Below are experts of layer 5 (counted from 0) of a mixture-of-experts language model. Rows are named router (the router's row for the expert), down (a neuron's output weights, with its number) and show model dimensions 0-63. Each number is 500 + 50 x the weight over its row's rms, rounded and kept within 0 to 999. Numbers have three digits each.
After each expert's rows: "raises" lists some tokens whose logits its average output raises strongly, later layers aside. This comes from a sample of Wikipedia text that the model never trained on.

# expert 10
router:534435553600482518446548415500460521536457446566561444461525579594572456457484469516580479482454557508562543526482534453522462595425505575445463470434470507414494468456568489547511440446485641
down0:532610447461540465570493495449490434413522517438510510505449492502539510475505536482507574609532498510432460555426515540489471584504520512507418380526497506501421603532533441481549493538513512
down1:542474467530529452422479478622489492498445474514509481455500562589478510473496560391463449554492561505454505508595516416592529496483458416463516552516454378565548453480488448476491504492536585
down2:492376578551504545541480488469541543569451436411467337429483411483474519502438505563515485429469477440434467514555462468429446468554478561461516433508398480536444547475407556426472536506614503
down3:446601569496425575509500480548466587485568499503567548499526533443524447393527562540535519499564515503524417484441398389477532530538447506506498591429538551487528418548498509499530587492527507
down4:441563492524550515531479465568499503510502574522528592473503351458560489492463499379503329499431496457557565506512452399422424488543557523490502502504455454569445596485493558440580419500528542
down5:478526682554508555520551516436521484505468593528483476420542522541493636547533501535424608527480556508497556506534499497462424534490550498527411543501492561495499490491397534492474519435506501
raises: "if", "unt", "ado"

# expert 61
router:534409575551459541504495507519470523504462513489577458519548496372569478506329521562559470532514569546471560511450531561444435541520547484470454480382434475471510485485510503596533463532477499
down7:463538535519483527550496486564606531475534556467542464458510558530556453522507551385516513506576492542592557453593465474523495468422400591548471484443596584449432470455628561547485447526440503
down8:587426534508602534514572539489542449613463519517504503454496515514480535413515534383529414472545492534486565493436496472534523501455528465456491477474522544589516537521511446481507548459623423
down9:486513462549482565413487497463560529489479479458485478449587615568402522492447534566506414483580545474479610438471590467562589503461447404502438469461567431556464486464496503548434448522431540
down10:397470415496389489487504568497501511450446495517526498570498422467580538552462643505491517526634469476565452467526562578453453508546520455549547448516522501547475448496520485459554474478451539
down11:456515512475470514493523476490539570511560477618399493464501551524441564611446532502498516461495546510298476465590491438502495443614499443495504479481440448531416466690503490468408455494596470
down12:403492406424442435431464447521402485531528473545514503516568487464468565550474492525537566494518553498412429531476509534493521530562514534397457412527393420454383501600531467600508452455514513
raises: " In", " After", " However", " On"

# expert 12
router:398464526591431572424415435457460569493453494503545458466578524550562533599456598541443478391407517497543539510516488472533422508458482603498488430468428496429495496479507469558564459462460559
down0:481510501526468575506501545437499525509486463522445527539487544425518512549371454458460492480502562409400523587537499465507476545481358481481524523546430466470455572425417552482500521435567484
down1:391520481513516477446561497470436490430521465392507679490445471453375429600485573505479600561566522506505487619615482517522530523457512515521551492460513454444505423422539602480429521575624493
down2:492478561480504489507637506413526500580436520489575632617554536457539460438546526585506540511474513483448471445516553511427495421469423463504512548446517332454561483558433614468458482656509376
down3:478470528501531524545484490542461504607519584517480509507552468505592472449483468571603557476545563570528519502455484449504451479470537527475503467540466543537388424503491479555431515474526572
down4:507417468499520549494606510526382569509486488570587428582498504538495551569603573491469480513502445504561530512592468509443442523550471530461441508502505481586450480496524432490469509540470497
down5:542474317451522442454481503521573510578530555539482440626554581455548528504483425541425439546481584444480466441478513540549543456512508507566525352465486537554493499425503575524510530478500487
raises: "im", "ade", "ad"

# expert 0
router:467470562532460462547460526452478552526420497509563469565489546486631491557447578559474522460463520597588569517432538493539471459478497538415500467514433536464423451469560568537508428532451500
down0:420440625549431465542505515444540508412517506581592527537485493531504453443457536452507442456460545493492471504431509538552470617420539512487541527521538545428505517546473505502470445609438544
down1:438457585574595550499423497460564585406375485495521533439473521499557555482512563552486507563508575539567520547506564511493614537619467511529473494493515435523479419452549620447505463556447442
down2:566513520496502542490518474517468558595464563503533453525487498637532604546479572460457562452450475460494492539517542505505530585523539522630494566470472557574459516596535530467409470525444524
down3:451530513473478419518423497457490479555544519596580480585399504395513561488419535511487544593558385564472541455532531466519475418491492521513460523448462526514421578538538500547585403468470521
down4:448507514452497437573536479440435477593565464539473568443554545506507441560355373560546536437495483422533542505485502498476474509516519586600532513534540467431542431581456446473527570425440524
down5:430574532458535528506471434470527413541533498494471481450401485465501503549438436414385446529546492547508506477505477492516532497454478460508535528618559507413548498545507535454625515537457474
raises: "-", "–", ",", ";", "."

# expert 1
router:458527512514378453539559422475408598510430530468559504521522520512585536526517464591492465476458506573548455568435481515603520459517569565444499546513436546391416403507562531471498538503467545
down0:588470401451505432501501456504458529510491426503452492518468483454437534499417541506477531479463520504450544464534543504439571552496504567464523502562528415524410488573562510500423497609578523
down1:565490547512553465522497507447540437505503517417517550478511450486478470522444507434472463450429540423498422512431506597541487444428497530470559506418491547489538496582490403485507620513597498
down2:461439536420474539466503475422457548502468476483559539512569630523452530481449456493477467492502521498380487522463490550535519509479522510462530596429559378448453479559465517463595563499447550
down3:510500559551488524530437497464528379388485512504614477523461448400544521548444467505374516511577539488519533516521487490459514542446466438483524564514499458454524545443497525514419544592493478
down4:485502513511530581474509505567551417396401541530459569530519568451491598418490380529553403440513457439517402555471506462470485518484452511580476513565504592527473553432546493432524468495589544
down5:527541535480493486529514492652518550521438556569499422513464424510519430513467451497529526482531557487485526424479509468541443427499514516484511415547524366493534577446438574532567484492518559
raises: "s", "e", "h", "a"

# expert 26
router:477489497489440524472504462501468548497427437505494451497449525515540462443507541538564477415415539524615556517467508470553493449485487534458494429454506520435435538433490513442629517445468521
down0:535505474464516569535505443483450510505445439437458523429316440462559462456454486487519484508491598432581572459518476457593518533497448480576494479439561422537544491525473567421581545364526502
down1:511519546497564543492501503500489440413558589433502472465427500526480510531404395543532413535402397464521510549438511543526477548521530449532513519448563497571462552522524526461509478592493520
down2:556470474449460540439499459511510522509518460505484398595551494478460429445466632471523487513499497542502502438553510495464470523430564459515505478514482564486468501470560546590474519536473454
down3:471506534554548424506442495511518490476527547484594483407447483554547445480527442434432518517574584528651468484472483520512531509503477516559530511441586596569498513533479491340623504455503554
down4:465471439517580542524402485443551537552526526491517512509479445543554448553531531614430468481314577525517522561450497524419475538529515516578483475473575494564484414439534471481587484557513526
down5:586578464463392444494489486522432471540474466511381544445471478425468516462502558456601454531465455458505490412555429478610496475464561514554438462476465379413458448569522451462496490462534406
raises: "and", "of", "end"

# expert 62
router:481434438508430564496506481462505576572494577483489468496592496477531439486523475559422474419450544438520568634545548527548504528479576560463471455446411572503506485414550526517536495428546524
down0:547525450498487546495512484468547463518579466443464473463461523461465533505511542608452477461488485422554494471526458508401452432558476569404471465453567516422550460476434493511546498481603443
down1:504515495535587463583444530405493546489462557478534509557462519558520395506435423573432448451429609446462507459496497447524405461509517440502548551479453486496501387468516478452502462462590553
down2:490503499527471528495482519488521538418501493497496501461496571493518565439477599556503500563476465635501497547278490386417498495405536469500543572561448435515479506522526506556513439469526498
down3:539469567499481381477502534436539501503516467477470497500550479564508531513445464449560449503551497488533499450487438476494411510459438506426494465546420501511570506497458439458505550504408492
down4:525418567484413515437517531458480450464508471470481532513571499525436443476434389571550535436604470577608518490474460554493516474529536371437468527546448550571494493513446522568527517492429464
down5:466534453463473472595456487499468473521473516484604619576591474512446515595474552518525594462508509451586478546495526402493524523525531418462456496566467389510458547452489518530495467535475501
raises: "ts", "G", "K", "Y", "ks", "B"

# expert 63
router:460417565565442464515389517541515556544442502554513528479558533536567546476467541546440470482494524573568516530399523436450450486474573566488436420451369572526585432373523505508579445471508550
down0:555459487491495534486596535464525468434520464627427551500548475537558539424521520543432472502498495501534512550454518461591463530497429503516487501491469611473495562499494381467493499476373489
down1:522422525565524502498526480566429451554554544539564486520497558488469557540421500517448533489484512415485525446483542462558533456574484438511448546426566507556556518582500463502517552469538442
down2:566496374603478458513547399510387441558439459484552522563484624501444549459505531387568474539447579481500516465503591411478575540526427491529553551510558443516523468498419560455498448492472554
down3:468436465554457574435491550472504472511532466516551593486496514531553582502496550428475459524472508592488502548479604468406444474508519466523391544477537571505481519514484477462516435496577452
down4:467522456537571500465425556439517475381455427567505482484466465451539572536474513584505568577500502501526492580517477507501584475417548408621511440554518544495539533522489494449484513458585441
down5:497520367547604426495512563428452546443504457557498557390520426498568385518535463506474453500534477566458487461509538568528448488506499525587515545410409453495557506473517605465597493497581426
raises: " of", ",", "(", " (", "/", " and"

# expert 45
router:408544520575463587505465472538418452497402511578509434495588522488590471548483546448540455458380518546493486548489515482508491513481521555488458354413414536474487468443539495550510453457508601
down0:528529530567504483525512536492425508546501448424421509502440516375625503460564379429462456446482544485463417414508487642483521486498494393567451478422508595465571499507508531472509540508479494
down1:475510470476439445463469409541376543475525530531519469537390552528599492482534420535527499357546480547455542481462501443417471509438498554485455354533434441485515422462526429532582532499519411
down2:471496438556428465538452541518661517594590429508526475480510536465509553489508488538506522482383541493474453410417473473535413477361533562538473506542501379472608484420494552529494554575464465
down3:418557596423519511555494596505562425500522483479453432483480574539571532560455375667600493517508504563425477563559446432538610468440539416473466429484585564579538484540488517603425582519448544
down4:530486448571490511441594488453486584421513430568573454482530447453522574536433445462499449489567522487521520576533435506476487492429558516485493576536519539465458580498470446506516485491554497
down5:503601598477510458551507600540471438440466461571490474487570346477484508542577464366488559458551538568491539427526546504560502508505348527454449481545423367505523497483516424530526493470537425
raises: "'", "ing", "ed"

# expert 24
router:467424575571473515549522487469474521550432460586547421513561530553553491437493484532474464447389541542505515484479471414528468502525562572447463460454489577377504446457448478587599479464442516
down7:530549518566546505574450485514482466516456524601504408553530494501440383510514599437517494509513470560529528511514548450580460534506388556512470453508575524602463476455456552463494473543498448
down8:497551533619451498555565567456582532537591467573464465395420567493509484406512520543537453505479470495409466542562443482446551428557495530463541480488486570547432451385450497465394589430503484
down9:464427582562478471408528529459469508547479557456463573503514515495483524497513446570504509481482531460584505432462473553524499486512505485567479515488567544398500510508600504413440493515527406
down10:543567510560508494516487476431411575338414505482437491579439505535534423553486481470479469453399489512470526492540503532492538453442430499534486422485507494514566534439497541474621549537558498
down11:472505458422467457452526533457545470488591432535489496524403514501560496488455530351563626540477512527503532568440473466465454517543526444496502488489420577542443397439567550431463440462482527
down12:459495593511514605405494520474397567574538509509427376453517478477543501539485482477577402509527480499520467556472511518562516543548516571478477500570491608463497437522460524480498500575550499
raises: " the", " to", " it", " "

# expert 6
router:432480538509453534508483498445463506596421480543552473468610536525545520537469576458574517389452558511495526517409498478546388460542590517464482508460465574383529419476530528534511522495526542
down0:502560440492477502439575394515397539600418536519551517466428479429519562483552543505487457461481549625476467456553471480476470506489585518496525512503615528469529540463524491492439427638481529
down1:555490422564473437483562359495521527482438547521466471489493557472446495504465566411478535454558489546442460515536519508453573507495496410423481419531533550453485628499488478471491518430480504
down2:468506472468505514639477507478513527547638517495504435481528487537528469465567532553530531466552470472499597537474525451461519525589383531573422522406547519572376353446477397566494459363500471
down3:486495414425464487517489421504461579522529405455509441542413483544492540493524492415561618543436472441527378543584420549538515453491487507518513501524524494534479560514547523491426537495585529
down4:465584529489563540518464568444440467530490427513553441597501625424455461521530513524505396501449470455481497473425363626488610512440546479495517553487450550541523489600508436456501478534440466
down5:438526560506568547518495503567520440472484575511577520487488506465448504550479504569511525509450440485425527324519595445484515535487473448377488505569573507448543431462494474509492494488540527
raises: "-", ",", ".", " and", "ing", " from"

# expert 17
router:496452511462466522460448488512552476527422606497528429486548438464568502521451550484492541433449591566574484502449455497481412488497533547453407467441481602495524415479571521544508474517503523
down7:487459455505441501422513510660587570477385481543545527497467526470591487530558510441475515472534603555510450502509582537479500484520554574549506513556505403542439488518483502457546491495475487
down8:511409458451574397518552487421466484529523487492532552465610519550522529434470472536603452526505488531585478444486558499463453448560472464610553559510490492408467446486439506504458527434549493
down9:551529569491503499563489522431507516469452556524531596482524558568437454608517482482457453379493530463519554427511489508502464506524448567489534523477527460422532516464538519529561459513413454
down10:469504503523558409485532509502525460461550523425528457580637459498429440489437423426525500478538470550474433524481439468554485556459566539519524455454508475503549463442592507447506461465442526
down11:408535474503491448553477520397492573462534555522631452417415460443444481547501514479649511477571438415512523412508560454466500528549522502603368542471521496395505444541558555488573535473504540
down12:479544478453577491559557531538571471498494483467464451550447421496413435548411562485522520482441484576485496426535573440404507511534456476472418509491447482568511439605521448543522526521531422
raises: " the", " this", " first"